From a checkpoint of a small mixture-of-experts model trained on Wikipedia.
Size: 8 layers, 43.2M parameters.
Experts: 48 experts in each of 6 layers, 2 picks a token.
Training: a variant of Muon for the experts, 569M tokens, 11911 steps.
Below are experts of layer 4 (counted from 0) of a mixture-of-experts language model. Rows are named router (the router's row for the expert), gate (a neuron's input weights, with its number), up (a neuron's input weights, with its number), down (a neuron's output weights, with its number) and show model dimensions 0-191. Each number is 500 + 25 x the weight over its row's rms, rounded and kept within 0 to 999. Numbers have three digits each.
After each expert's rows: a language model's description of what the expert responds to. This comes from a sample of Wikipedia text that the model never trained on.

# expert 27
router:486528492508483507524474473492506505456479486484541458504551513466495538494493505461522516535486490512525493508513487486509500525503477482497530502499480492514500513456524506479473486497477535482522540491437502443507503461458505497453483484521516481434533501514442504492476476506493473511492474525525520459522484482474538514486530446470547506519525481509470487484516493516520480497530481472522454489528464492491486530481511534508458536455489505527460510495533515509482483518434520492532479500501487504535517544517487543532513509510520513471490477566525493492518516512496464462
gate0:477514477474507482462465518496487457509526460500499514519510503487504493508424547501508514486481515521515461468519503459501533511462485494477487535513475521533480467518453520490521517511519509507547495523480462470489544483464525481443499465507488497497498495475473474564484455508541497529507481508518535496517486482448531514485493481511508511488507452474492487557497513511498490488510495433462524488493461447496518544492502520541483491495517459488521533544520500513489472519472486485476468460503507506472528525469470523510501504482520511494527516499494522512525526542554504483
up0:531486510542470535535508521492510488491488489501495504498509495532484478471531509523499515470504496477498526502513499470535527480478511473510531497440491507524505488507518476504501515505509504480512472462482457483504517509539499479522530453438531471491521515493539524488517556503485537480533529487478478493499532472490450498479534538486500527497500509518501483484504521450444512477499468496534498468468479538494521521494516472458504495539461529485485495516527503499511510552486522504474501531488489490457467541441486529562535477525547494472511481430460498517473466471505491503
down0:487536479510472489496475518518495478498499513492491450520475510527506541514482494510496477507509504519468509483481500508483517524503514484517510501460502488508487523509528473454455489497491456510544465569520510500514506514514488497488450528496523493519518457516506464516536497543480522514515514440532502456509487510507488484528561490503482528486478467486528503512425527474486543479475504526493493526516471543502536476457514473493492542490462516503465462504504498508475469522491512541547508495521466499480536528513514444567525472486515520507514493491562514506506519526475516546
It responds to: Mid-word syllables, role nouns. Inner word pieces like or, ar, il, el inside words (captor, horizontal, Bodil), plus role nouns such as character, daughter, role.

# expert 12
router:501497501512516514529470494520507512481498481534550526528528506481538530501541511484477527501492465521466455465491482465466518513496484456527514492499489509504521544536519495492507438508478518493531499467483484506545483505465487481507495485540504510514502531514486495461492471504506483477500510468499534499491492547428525501543463423459531520501515503504499465501504477516477478480489481483496494512473481464493498535494530523514484531446509547501478502519554498537527497524427467504506507478537488421506518496510508490524517466506500517511491478508541508491497499525501476454
gate0:496484528475475471469471475500491532464495536510542520478534460519489506477474531494517523491493467518511491476497470515472499541522458485484526503487508475523480511507561511538488510540528481518536504484511493507502536484442508457489506544491525488485511479553535507522502452505484504478489524541495512470513503514517480473495485443498549515553549480503510489476543506486501464489476460529566514475490494504465523549489477468501469505524479521467482520488486532503519473515506509458504506483496521467455497507499486463516489488489542525501519502525558490514499501549486533482
up0:460488523524468488513449473507507509484476457489478501471506510510506483481494522474490524475502541531489510500547516507511511527480517547467515499504524526493477511531508532514498530479493465448495515518487535489483475465470529507512453517508506518530522484460510478516489562468476489503490473507503496524482530504522473537494520472496514472468527475478536540486528469459475500482508499510532489528478519459518520524506507470467461535487523538527494474524509532494499489472502505545415500499468486524528531474463492439506513478474500465501519531464508560466515482500476479519
down0:560507511498495438470474480490490514519496534518521513471506519537454521506510537524501542497533477468526531513484510533509498526511464518526492487504489522509556485515486456500533567501529460498462520505470550486478478503462511528485518529513514493473494516531510481498505538495521507517550508466527497508477556547517495523533460504488502536525533477510559500531506495527481501450519491522531498501466514462517507502452483523532495510520485495525510485522505500501498516476481459515482540546518476505484515483518478459495550536477533501480521517510470522494520516478496544497
It responds to: Final noun endings. Last pieces of nouns that come right before punctuation or "and", "of", such as -at in polecat, -ish in bishops, -en in chicken.

# expert 35
router:476532513500529540513470501521461516474486535500550502525507518493521511529517514502478499497507534502498526508484485498522505473479452461526518524500476487500519497516481466472517452568515530505512524508469444491480478509475499512480495452531537491465519519495472504518479502487502522473491528500480534480500485527459551473485492481452521520511494503524485504487500466501465517509549455472474526542448461499494505503437528503499474547466520501485475502495516546521474513542466498518450503488538466461530529507491523509522498474441493516497515477538532514482538484489494490508
gate0:501532452459538506448479499482500531485485512493518510477514513494518467527474553457468517476472549518514488509499460507495526505508490513464509523462526532484514487456493523493513479539513522490484515495508496504496491558453494524496507486503503481515508555503465532501506482448491498510481534494504472543510510565533449467486495526425475499506493506515484546509508485492498515472515485459497526479460467505468502486463525486495536501480501490495487496509502514498459516490471499493481511523448491517560505519509489498508459497514517447513482535538475481453506506484516491560
up0:483518557530538497518498427516502505508510485490504488513455514487465467523465517506474463524472527486465487478487535479507471482464501503495546530475495535490490493474503501508538513501529514501477516505442466485482487487484462501509551474517518499484511477528503518499471524479463553475501467498516522521501489498474494469516535519486516488487464506498520501493472454474500492528481504505525534503494524478504492422485529506490475524491502514482503474470500459491496531469493450526471512483530546485508462491511505503491553517521529564525531468473482474551498455526490525539
down0:539488488518471421501479488482499466489509489558510494524491519451498460510517500503482535534469459469476502518495476508479519513468537499479520461492486475496508458493508457500462522482494509496495516490556531521535509488509502462480514508526548499499509487558486499507517488515498478545510486520486489453485513509489523522514520510552519530526479454510519505533523533483494520527491514529500487460548480444474467535476478516532498440511502519488472509497495480520502509552483464491514503479499510530492511511497461521507520505474490472488460520508478571545495478500465489470
It responds to: Plural noun endings. Plural suffixes closing nouns, such as s, es, ers, ions, ities, ians, as in individuals, Magicians, ways; also people, they.

# expert 22
router:469495527502546506526499522540504555525498480514538488478556523476509496498518548514459524510527502521457476444460471510463503531495464476521497517489498553515489507499521492497503485518500541518530473515472459466515455479466501500459485505514523448488513523535471482445486492511458493557516488506501455493505513510465520456508490488489512483521490499521501470491508514511499509517531442489504457528483447476520494468506553486524488532480485510475505472546537529512503504476476486540508514479477488481498497552501531481536522542496507501510454482516508482482496496508469512501
gate1:421509523464480511512492484517502496519517476472503515520525526526519493521479493488493465475540456501520509462448482539508467502513492525506477511488519482507504511508469504483443535521510456505505491480516480521508483506458486416484543505503501473531470538469505486503475524496497500504523543509488548496498505518526478559523511501538545491466518467519518497494518519475500483529514507511500479494508467503466468471521477462479481558494509518492493536509562493508476506544503489537537525533504511491517524546487500470503459501474509479453485527526506470503501523511466454524
up1:469506523483495500513490456510506518524534496532426489547493525488541518517462516549520498489510506511509477495443506536464525483503538501535486505508470450543470501518529548458463493502458469452490458510524489456542539515472462494520508508518497509528511509509463473511519509530476485492531503504500477477494491517482478527510496477506481514457467508490527499518539535510491439504528502537483496473491493491552503455512499510472512492515518521416509496495484469524517509539485490513565487496498508489509491522524505492452489479490468513492508506467478461505509495488495513497
down1:496498485503498474496473526511470516486515504490484538511472513513504472474493445502517522462517504488518494494513475537491496514474506473475542483466518508447556486508489432493500490506506505497493493478549531522489510512577460477509478525492487476520504506475547521489533486528477568482499480499487460523496516460558480531479473507468463446490505509478471501527504495492505513505517528510503510519536503484487542491506495497478519481521518520490483516507464441513499502471539526507507507459456518492521541486469472477510539504476499570514456496528453522489480541494490536510
It responds to: Relational prepositions. Prepositions linking a noun or participle to its complement, mostly "of", also for, by, with, e.g. theft of, assigned by, people with.

# expert 26
router:523514521474506554554457494531499503464440512497508486502532534501496526481537484499487502534526508501499498461483499496475530527497482472546527558501483525549508525512471494497513480490436529508503495452491472468514498507479527526491488476504521502467496505531499502484451494480480495503492483503488511497512494543461543512519512462488498528495493483467470479448512475510497465491519483514473483519487458488534519519460505502528468497480500507497489522537516525505496485514491450515481505481521456459502529475495536479529557480546535491486475466546544515490527527472499474440
gate1:522502465472506541465489516582478539450451487496486468524509511519505501520515517512514524547533479511533496553500474526468493516463457523520552512488493503512504482453542501536508513471485480509491442537517496476546485511518536512485490481504513522505512492506492540512497480502481480513484473536492465452512496491483518515466482538489471495517505513504497496529505523516507500515506487492497562472504465517508469549517532483514506520484482505455471502470493527491518513560512513477490478499522486505442555493493521502459506511511466509504501482526474542475474530464506472539
up1:479511494497513504502540496469508466542491522501494500509459540493509459506521521491543492519460542470473464456504525493502488545520536507469480477449534494529510508493525498485518472487424506460525510466480543510483511483489473497514513502514524521481523483509543442489510509511509491444513536527480466488506469475523464475496507523508513472495478523468563527493478460498508487483496511525457480489548515468468537456500490494457465533522488483523507534511492484493503463461489488502477556530500476512559506491497494490523483461522506504476490507513485500511491495522486543538
down1:510527500496519497502484505559460525490484508466526456535492527518492494536512476507455472526465486525522555456529526496557499471486503490470549481456533487481471480534530468518483505533489483546511512465491514494507480508445519498500453497540517497529549511485495440464440511455527484482499490494510495517499492499518497552527513514514518510439536463490526538505518501457488550500517486472480502506479487516499491521491472517475456513545494513491533499518499453521491490498461489489482545512514475478505511489467509509515504483533509464494478505505484522487479523505487534482
It responds to: Political and military titles. Words and word pieces in titles, governments, nationalities and royalty, e.g. President, Bishop, Lieutenant-General, Minister of Finance and Public Credit, Russian government.

# expert 42
router:505501540475571483503462490508499502500480503516513504542498539511514496510522530477478480524506482554472522481482486477456562474531487482534544526492478494523549543532507467471511509548492522509545461486501485491503483475477490498535516485500492468430523525464466498484528505457504476492495512523512493501503479509511531505519483499493548497510500490532471488479488513529486485486516465481461519541490496489509520453473516492534479502493487507472455543525522504487472480514473530510486497479529453487509535525486527533516494503442534520505445453514522541498487483535518474504
gate0:480495548505533529466473534482480555546490505495506517508491515532496497519518491457482490529500490508505508499433478487432478513481520487486512532528490461464512480513532498490500477527507489531519479516495502477470490492514546522502512520506494515457508474529499510502457509515484472488433538498498476544500464508495502515503457471494511454530523509454484495474510535573508490511492487536486543535495528517465549458502475466509491508495464474533502528536539509479485491501521526491510462465489464495509514461507492547485472517482483539518514484504501528554515529512490489513
up0:499469497522537475524532519517464457529567510498493488508513469479492500444487488468460529544486520524479496473488510462496509499480467466508553473494505503508485521465534502533488518491524527452517524483456480498498530543490493526504491490503487483472487510506555482494484538447508498469490520508452500527542513480520507483505516504516488478511479515538537512470496484483457481481493503506509483519443535523491492438502516500475456483494545517519492551523537475491469538518528493491453502542508484487509567499493488513541481509517514460507499460492527498494465495495498487524
down0:517483504472545468514536503516534557531545463500504474500482513465504484477526501543482463495504520479516489475552494492483526486508516519499517472475512489495494449526515488496491509484482531529432505510481480486518509517479489562499523531508495484480468505528501526479535472508546533509504491551552509551529521497537516481525506537507469548470483499513483503523483505523450519524484483493533530504497512501555504501489500498507505500524451523440488500496495522481492506503464442507461493437537511539507518477500483501473517503500480513509465521478489508524550479483504485536
It responds to: Single initial consonants. Single letters or short onsets opening a common word, e.g. m-obilized, m-ap, h-ub, b-old, w, st, th.

# expert 37
router:496504515501527514540468480523515507499510494529513486520528540475515555502524492480472486498529502514520507519520453486496545495513495491503512517467421517534506524497505486460504494498461544523501484523480479483523473497478538515507501489486526497445502549513489506485522499490490502499471529529523492489529535538482511499528490499462487525493485476522486441497467481574502470440516476473452518518479463477498508481468520531510440498484491522464438454563539492477509502515457506515522522504513464485546468535524522491521531495494492504495503517529490514486480498511485500523
gate0:513539480486518495498520491493505507513501517503459525452509531533534471528478467509496548509511515483530513515475478479508486520503524504464496558453469505527492536488457523504542548493510517533524506529450458517545465469485491514501496478484487473463452488496463496480508470499471592459454475487503491513465509515507508540496505523505492494524507447496510495504486459473506464512538510505510523532501492471511527512477516504511473494506481508451457496539489503492563510493523523518471477521486503520509509501485515493540481508491471493467531501553481500473530486497463494459
up0:526487524491531542462501528459473489480472490470517505502518511510515522512501533492473512524532516497526480464508465483469506478487496525505483535483489452497523489515484522490523503476511490526516463546529479496514479499529507493463473484507525440488527485518548497490525525492505520487460511523505512523499489562485495477506512528490449528509498486535493520516552456482469500573477512514474484522519507542499516496546499482525473524483548480508473494529497502524505526474508471467473483517556514529535477450490491492556529467443454496505482477516473513472489497505536504545
down0:474496494497511428516526532493523497490463449542487508514471504519482514519506504535467525488526487514550521496562486519509485486493469500492511492495508488479515498493547467529484519514514482518495508524463467520542455476474500520452522506475519467530452482488538506520485499510473470504488480536537517508452515477470508492485554522475514478537497512477467522491510430510507525495518478527475466492491476476516442514493494489485520494535524501484495527482499498485469523492506519485486449452488560476480508502476508444500507491496470533514494497546503530464497505440499481511
It responds to: Foreign-name initial letters. Capital first letters or pieces of non-English names, especially K, N, T, Sh, e.g. Karnataka, Nikolai, Pakistan, Mangeshkar.

# expert 14
router:532480511504519535551467461495506509492449518513524494537532533492500529490485531484453502499523487519467499498469485483459502526469503482504527494532445502512504503507525520496488428505472558491502502483498453461510497494472503528507496496552532502484521543510457488484481489487503467486463555510513545489506431500513551519501495496454484519495513479525485491490509485525491497489520502475459488562492497468490507490523567510514485517461498527491483490493518523506475469495498498495528485495496495488505520524483512482573502502474520507522479468498560512458536517515501482457
gate1:506525473533504551516460473491489464498514558497502521541516522501517512460462547489467490516501495481488505500500486487522498533500525545522474478495507533481503494490508477488513481508498498485509495501473462460459507479472497492477486487497501480554470511474505535495528517503490550502497502512528537494527468534461542507487475465455420461525513502510504497480482526502471475482472490513480484550483459514461497506504495530518512440494489491490487517477507530540526515465498509458531511489447512531498506533498543467510506468463549520487531499520526463548473468506523486476
up1:493509484472512531510471529499528532492478512541543511490490497470506512516481491478472485456524534480517495491538512515489477480465521528496515519488511451503489479517530472473493542471502519461517465519525491490491521498534489497482511509477537493452476498452528462476494465479504482514449512534518480499517496504491515514552487495450502538453493473460510498565512467506522496535519479457489504522456512537483533513469497455518492521518527500523477484447472508609503523498514556486503473504506488504452483494508500483490495485489496514485518513483484547519522480513494514487
down1:466515463494511516499496481444495491488566464472483485479488504494495519509503515531478479494493520520462509529506531489468544519449475501497503494530515520497518498433537475455488507551508519494464535519510474518511519496476479520477538491523497506458507485496487508512502525500449461465487559527529489470496529504522512527523477508506503491464512518495512524501513524519561465474517535527476539514510517504493492500459509546522511537540454454502552517491537473477488501517483539477523538450533513497476510501507521505508502477504456483519497509465501467467469471456501497505
It responds to: Nouns and infobox labels. Abstract noun endings and field labels in infoboxes and section headings, e.g. Elev-ation:, History:, Type:, Recept-ion, name, number.

# expert 30
router:469506513522535534530510495487537520485472470481511505526506532450505496494517516438485494502512505511494506504442466447457519517489487489509515515494449517517524511511498502462512494531466507483485471504454474506514495486470469470463478498529536499469519555535496526516511512523503497538491512500528511480524487541471524523507512416492498533493509494468503510451499520497487526478510488472467481539497459498542521489496515464520446525461470494475495471499542520520467517525460476530508524459507469484540520499519488491509534512505507533528480527489532527468520446491490507473
gate0:476480533536502531543492438508514467484494519444470518517528503477503472517519454475511488551453530491523446504496495463515549497556496480463489544505430490482472523513517512498524492511490502454504496512469512504515477514509501494506494519520538537495507519509492510527518450491526473561442496531491500525426496511510538505499480476498500500499523504495488437523511485524507505515486488486484513465483448502468494487530501518519483517502518495500517488509528471496517458495434494482542500480488485522502495495509477542520511530504516489564485505508498490485513474483526485499
up0:459575467499523490512512521503504526495554503528494503521504474462469496531528524504509566464500552482535454525509505530543540493531490481528535493465537519467543497479499499508481489528489529521460481507482485496499482525502494508509485493560514515491499547505476507534534470480543482534527527546493496463486524504464517500511517533552509488536485508473505490526472536506549467488497505474521480448500483517515453468483522526465491516496496476545508504508513513505477503484502502510511513513531502520474473514476481522521529503497558539534501505479525491457514506508516516511
down0:539496498487470506524493508479529507487480489503435522497495527500527562495491524519500534486532520465553538488408453505535495510512511478541513477505493504514501506516433522481477513486517531517510540481465546493480497558491541513442516506483537509484500499500501488483520504499520484524485479482487546487472505486457494497505539513532476487507538492494520513512534495518519519538468543511468545510533514451536505493485484510505450512512511506483525488503490459494517530543496524514529479502487510488531489498496512500459478543483500506530453530540498516487455505494518513491
It responds to: Verb endings, past forms. Past-tense or participle verbs and their endings in narrative prose, e.g. intro-duced, offer-ed, used, released, began, surv-ived.

# expert 16
router:489506504485511504559481492489514511457482504492526510534516531472476533495533511530516500540597519532458487483512479481488491493502498500496517494509524548521529512537492482464474494481445517479554478499466436490529466489445515518528502497539512475480483498502490494501496493467476465500530546501528471505517526516474502524481520458456493519485434461516487467477492489536462498496501518473501509512482475519536494523467518491521504500482495531474485509500482482515471448522457459517512477491494472478515508505506483499504494522469481514508509469519568519528483504535475490483
gate1:529500526475474482441512504514517494510505534477556524503461508464499502530476511468520501522522488520498484500494475524461515472481490521506527469560510522503452476523587545483468507464483466514520528460483485531496479487499503504510486496504510458465511547455499523519500524492496490565509523515524511495514502543481521521500508482505460481533530505490542531491489481509441507521494471500537478491487464491473464502468496478535497497518518509497477474503521538482426504470522486478493512530471487474510527530504496511505476465514475529520479510489488462523489490555489491470
up1:474497504475502503477503497461523498499520516498508497514524469517498505530459522484498499496550538529482470555532442548478511495494501488510494490495523478516454524479532497517488491516514496490469530498478504529489503433468529490530500482479451478507506484480458541522503467486536526536475472511521513508479508502520501514514487508515541463499525548554561530484468481493469521506511474510466515480483492503470491466512479521507477438535500520465464497532523470510438513542501455513466505498500511463487516526517498536501520475533523527515546503524481508487531516509496545460
down1:482526535525481497500503479466506486504517492508468496458514480482408505503477489506534500520490498494511532464500508522516514486458521506501488481541515491504535488492501549486492481476494476510508543508479512464483491505503498511483476559539516469525472507502525515462504527483495489466472459496474464463492538528514514466515486498489536496441518510528498460520524477488538515482490515455509505535492479548448460557498503530518455491491508512499489475528493496528484524507479517512509532510494462497502520553511497489461523511505468523489519477441482505551474539500460503562
It responds to: Mid-word consonant fragments. Middle pieces of words and foreign names, often ending in a consonant, such as Balacl-av-a, Venez-uel-a, histor, olog, ograph, clud.

# expert 6
router:519499494519531518559499490501512509454488499516529463526516540464535501462555516500525512510511499510453517489493476446499497497522468444553536516493478526505455513529518489482493482527471515491511463485493497459527489484464506520537522468515522481508495522532492474515450490522504503528485491516489508462494495541470561491495478477457517512521473490521491492487509466518523519456553500494503477499517457530535526538513505487519500521482487529518494511536521480512479466481465484493519501476550432467500527484523509482506498509489486513495480442532547507505515494540472497467
gate1:497510466530506520468509467524505505513485513482538485500499529448485492492504540542494545460528498519496515493448484513523490490522512495525525500463456499488491533503488488467450517502494535524495448502498493506544462500488453538510475470463474490519534520494479519490513502498491528484489453489458494507435501527508520527431525489495514496522497478483489504529470499521538497503487501475555461482495475476509486502468505524504534524510490528490468508482503442482512526435485486469447488447511482495522545482515534480504487519481471466516494479529505515490503504506465540550
up1:506484528511467519509475494489437521487538512490472524516538502454553487524533484504510456529507519482493489511514489501512520478485487476459523500498469503472495516482494508491532513513505490499495502469479514478463516486515510506489509497512516499445522536525511515496482506488470521466497538471521454467530515480455470463498485573499477527474535535495493452509487511476516537537474428510517452531488537514454527517540490477489454503499491495502491464474525507478474536465496495495530523541478489532473481527518508534543518557478487491490466516468469469515524498485503527491
down1:483515549476510452529490518490499489487468498465517492487474511481516524515527479515479498535551471487517514527487488517542540485446486516454508502525496520543516473508530494456506513501483524526475496474514502531508515477480490499500478518546497535456494515507519512499497467451497505477462536487511515522496478515439514485492448483463457524498531498471519489509470510508477479519472506502548485474510461478486523539518523489449476477492536539502505502517529494467487475478443493453541527541459494549517527489519496519515520536517505516509509482503492482443502554534506504483
It responds to: Name word endings. Final pieces of personal and place names, especially surnames and town suffixes, e.g. Bry-an, Somerv-ille, Weym-outh, Smith, York.

# expert 3
router:506470540490572471539452491537481511495495511514521465523526511525528504491534495500487506530503487490496464499478471465491488503485446450475533501448462534513524503481500482489491487498459530515518511501499478502521492464475527489499473505541503471484518517517459513484489495478508514535485516521515482460509501538478518543524541496514487499507457470541464518438496514481487477524509488456469518522459500521523498507510552527545481527493494521454498504497511518482440482498450484528512512448536470459540491523502504463527528493481499491505495467519504526527475495531518519492
gate0:504464481525483483517473492500484463537457484520503466500543514516534508519534492477501498534505507504484464464484480514532494456480439506513537495489471509474538496503482465459527508464502553514525496513515499484524500486498498499472474497512467492487481495523471468505488486541515558520530502498535495485482524517485539483507544464517513488517512499535533514482515464463439536507513496469501555431501515541484465499468511483549484492493530499454497493502506497499516468494500498481487510489482477472524508525491481450488531536491524511461567453510506473517515487438498505491
up0:485493491474508447489507539482518538518500456495481493501481501531491530516531539508528446503476534480501504523476549533465508453492509466532497504533495502498515509516492509500471547479515481504532490521475482546562515504504482501515507462525553490540493504491487513497470497477536523539514472488437502489502500520499484524477488509514521499499470529471530450502499547482472517458532509494525502485506506501497471516511534497474495511463496563476533521478523525503514528478516500495490502492470444435566543495511501526493489466536486515504527453502535483528515479487506478525
down0:466478509487514501512466502462527518515479514484482511491524491505467456459494519511454554470537488494462526470603515488445466477528464508472481493465492479467516470503494505497475470535534495558453504476505474515501462485492468496547537524463519531481502473535530487476479490491485524483489537494542522446503526494539475509522483510503454519494498506469487509519520526498531497489533506513532512516488504498505525504504500520505496516501543497503529480516525492500513522511535469490504514546530504525529514475457492499459502493481509523472511513519492473563486518491527489524
It responds to: Word-initial C/P/D/G consonants. Word-initial capital or lowercase C, P, D, G pieces starting a longer word, such as Pistol, Publishing, cancelled, pension, pageant.

# expert 0
router:494488508521510487553492500485520521483442469503553489507548527494521505497579508485463517483517471510501525464486499472491508496486478470528523493473505553550461512524540489457483488506498485479499435503498498493508480453457504508479520499542538501470493494530486503490495464519511464478510512470492518462509504537471521514512508484505555520496523480529485459445514502511487485460530489503469468546486489481524487516524486485543474512459496495498472519514525545524466487514491479537482527512511471488518526513499513494532494467477504504483474485508487521505490538502463495421
gate0:470506473496498490471481574515507541471464508509534462490485485518545495480541527475477500524537502535496487501474505491529474475481504482495514506531521464481475515481492472508501483498498463511491530493549509494439494531451517531519486542491528478484484499505497501512480490525504567485529498485468503471551485503492492532507530489477507527476495531493524469486514503493555492458474521537514504538455485511497525498502500497509499476490477489460471515453498497527511519531542522560480502468517442499540511459470531492525507496561520512458488480500546509519497527493478507473
up0:496486489491509493474491475497487470485480467496468485491512554474498512501509496459476501483579472502538531477487509509534508459540451543520492451476538523519504516499491495493527477517494498500481512497523513446529493470451516499472487484479458470496489507538459477502538481496478490507488480497500493493534511488462508499485510479470489533508497501517496558560495506484543514518525456486492452526504458504539456507502554473511527443486492496451511530479499515486523532492517472559536501477496477498486471510506489466540501480531479526463504489476487492513489532471538502475
down0:491504530527477494509460494516524547455525477478505499532494490490487516500519443468485475510476505459534504452528501473504505492513535518531507504524517561481547503488461493505531502504523566446501500463505490487498486485504546454517535482511535497513546515495534492530514466496510446539478514440505525535522485516499504515483489516506531489465502515503561503481482541493472517476507504487475480506487463487485488460500524483475503495478525485473484488531513491497505488486477475462501550481502492438478482519535502506505530482531564498510529533476510478501486488522551488484
It responds to: Adjective-forming suffixes. Word-final suffixes forming adjectives or nouns, such as -ical, -ative, -ial, -ary, plus the word American; e.g. historical, speculative, documentary.

# expert 17
router:490477514466536533487453490531491527488443495481519492494522501449544481492525524497482485517543513487484523492512516465460473512547475475523550521489456510521496514512513503468509471508464487523508504499451492491496482508473548502473505513503531473453542520510505504463472468516519451521495525517503480496544529531526483518519545500449506493492462492500492457490463479507532535501495493472487486533478483481509467474494532529496513508465523488513491477515536511515490460512468508508503482514510443493499559516526554528508533540460500498549508462517537526495515501506488474476
gate0:497534527478542516508514523523497519466462478478502438553486488510521504485562533524512508507480558460505559528503480500468510500501490509507495520489472520507476487503503511500487544501493495484512525489523507500486495485515513485520497487455509495506481496507478500463516477459524545506462489538448501510490529527510522533495508459496462461484478528484538501511469519487528544495512506454489470507483484529480528484456480512522474504475497515473462439518482522492539509516482491515504481479427487519510493488476494489550505525479479522513539521487475569476503488527483459448
up0:532433523486519450505507526505515494475507477464494481465527509524519488513506509551491522527445471494549545475493460532495496513518536470466464525469517493524486503494519470516504521521493444523517501503479512529515487526511521483487559493488485493495529489517469517487496513524538503493501471481469489487516514541505491511506472541496516536475522477464512561495486500503542495514536521518465450503476524479537496509462521500490490511505545541490499497492478510532529518429521461523477506463491487522504515523485458492491522519483481489446466522526457539498545485494504497513
down0:482438514483481508478532512517478485515487530495498464497487507497482538491504499497538509485496501507517498498544539472493508478503511460548469493545492485452515452521545529490535526497488496523451533515540499541508481488530484471461493486493506526503516520471496543514531502484525447518542532504475447459520483457532536509470498415486529526475517479488500493526510514491482499520498493481530529531495549504508466526487488505473457503507454520552525511498501489472521483488487508521510517510556484514509515507500507490490494538488570511495475521524500530490542492494494501531
It responds to: Mid-word syllables. Word-internal fragments after an opening consonant, such as ol in Tolkien, im in timber and criminal, qu, requ, val.

# expert 39
router:493507511491541520550482490551524522456502492477547492511558524494494492468542513480482478498510506498480510437470444481492516509486493457523508511505515509516489518506488486447486481537514475504523515491458530452477513464480523495487492487524537504503566542511487529491477485490506484483495484489520499497497505520533565536502529480487487551495510472508481453468497445525455486503490485467507485503507508499495497470497513494539478507494497532486466511512522538492438477524507469493494467470566467460493514487491475516493493501478517490488491465532520472443498496518458507513
gate0:478487486512488482557502507498526452518480516465499479478512505517453493514508498474523499511514535511487491521520478494536492512444516510482480537480504510471480513501482472496526512493473505505488495501416488457536498516521535482514494504507471472471488460532525502511465517533530501498460476519543534463522509443479469498488500454516482473477477505489490493451506499477464546521458497509486517512525456474491477489473518505504512481525494538524506546470493488553503528501498490515489463499522559482531503510496514532524504440509506476464548514501527476518444493515499450467
up0:500476499498518521519504486485527495479517516489478487513458599534523498495500513492521544510461514530534522496485498464482490545482506508492446515488512522564524527480535497473489520496520455502495499483507503481509511515481512451543540491513496526515500469453508554494482512530492510478495505450563483481511532466535477472522496488512516501479520485509506522467544445462531475516503478479488491503501503491504506492511538467540475456488485525483482549497480500516482541468495526482505514512545503479510502446504532520487543479490529530493530493531487507484442502518497493493
down0:489517508521521497449494500495515500471515486472536503512488495479512495470518505496512520504496478501520479488524449528548484525469523507509500523510481500505508482481516481498438511516524459510465509502534519484501505523505473439493491468486465478481507502491505506525455466537512562526481488490530481475506495462529513500474504513536487562461490561504513494532572465457496495501530500458512518505548492515481478567473500510507532458479488537525530512480487495500471500498499512459493511481524472506531505538509491519489567494517479544504489531543508464529516500507458526465
It responds to: Commas and closing punctuation. Commas and closing parentheses or quotes ending a clause, name or list item, often before and, which, but.

# expert 20
router:483529498483483504469490470545485497487494510490525441494516522492510486487549496490508535524514505486520488451466453450481552482508435470514525528516446517549482541523515464477474496522459466488504490499505444484516477509468492525513497493488532462478554493501449497460475485487484483489501510473496475449510520513473526535523462498478494522524480457507480485457465481527472483501500482497472474507437501493493514485479491532508448538482486506492455502503489506507519498491494463514512489503519472504512509526521542524538514480449523515503487492528486523495538467529501511491
gate0:519507509514475503510487491475496524495521488463514470507481526493503487489496516469517509535482509521568490499503514437516514484501502462460541539496490475549504489484507479467531488503508545518497490494456490513485536475532490502495531490498529460482486476505522504509496520462528517507497517477504459461547500476426482499518491515501504540516563482506497490454454465501508467542512527512544487531526497519462489532520487485477488512517499479502532503477483519498507513446504526487487485530516539473559464487482506501519555498472517535495495439547529501488480493475491553517
up0:469495514459543495483497541481498507522507505438550489506553502534489511499512523491534501496489487498510488485476538491478472478476515483459517499493492506503494553457544498530485537517515461478495506503510522541495535573535475501508503445522523493547474506423511504490508523480505525480478484540485521533452503475490529507481535520541504495482495516519482483465517509475508525461501477500447501512507548519521533483471538475479476477484491533480482536535500499498462499512547529525502514478511511482519494491488456499532508530543479499514528494521531480529517509504530532486
down0:517475482493497536534484526521518501529480479499523514497497516472479501518468510502497497541490496450520488497511484488529498505491532522535497505501482557497536520502566506487500523479512483499454532485477507470538489540463513454503451500486518503493480487503491475463527546519468537555444514459522478505505444508496493511473477461482504505552500497527537517513542502449504512493514482494482505483509506519490471533522512528527508482475500513518467516518539470437545492520529448469519499490556498448488517527467511493506526498512457493462520489467489498509531495470495480533
It responds to: Word-initial capital letters. Single capital or lowercase letters starting a word after a space, bracket or pipe, such as R in Rail, S in Sixth, B in Budget.

# expert 9
router:506505539488506494535486483523494546497493525522524494521530537447504544474524497495455538547501486534491518491532517468497533479485475493494525541490487510512540495481483509498483512499504479507521460500473476473535514500484536516475500443529530479502497506502505473476514465519478495516464530517517503478499468512500513514480542480489505542537508475511486495464485504500506480472517481498488486515493512479526485466523552534555486541409500487497481528544486524497475468488431496510514522481531453475479532509494483468516514476492492520498458458570534489464480494518497504500
gate1:500481502493511490536471516503519509498503497476478504512519487508518528503546516521516496473466459512471492478508494487488509476466489442502504533519528479518509485494458522464508510489520539488493514519467409518487499491487474510486476497498532492541501530493530532492528455504520521490470521505474467495476477517512478543486479497516491511492520481467539514542505501459507475489529490491463450540530534493509474438452536504523504474559487524518472502457496510521486482485527479445531553450517469489471520501548512534525513553506476484505522471515511459518515497515477498509
up1:484509498516503523469542567503502470514486479477527483487518501502491489493531474485510511461498490479530524473512530515459506533536547500497511502468486496548484505460505514530503491503489493518479462473526507479526528469457521540514507573525495479488552522515510513521439532499437468500502514486550521502496494519523456516482530522506511529492461539499490491470452476547522531492504520498513532489485555484524489500534537471482526500495505543545496537510503489512493507559501512499532501500475483524535497493491476526483495470515484490510527515496481521489528550496476556489
down1:510436445485472442535492455513533496489486504532509482508500534481533533544496513509511462543516477499514478525488471493536476493535504511516497510534479500476530497529530477527537475464486518485526516506475483472484467496498483518531504517495465477497490490464484518463509515476525505468517490464554553522547495543463510516489508513521506452502491496515474484519505501485511497519522489533484484468496419479511481502491500513480451543497517498505434559479510484467497449521506492519510503517507509473476472495481546526485499488462509544464510522499512475511526488502500515488
It responds to: Sentence-ending periods. Full stops and other closing punctuation ending sentences or citation parts, often before a line break or The/He, e.g. 1999., annually., ).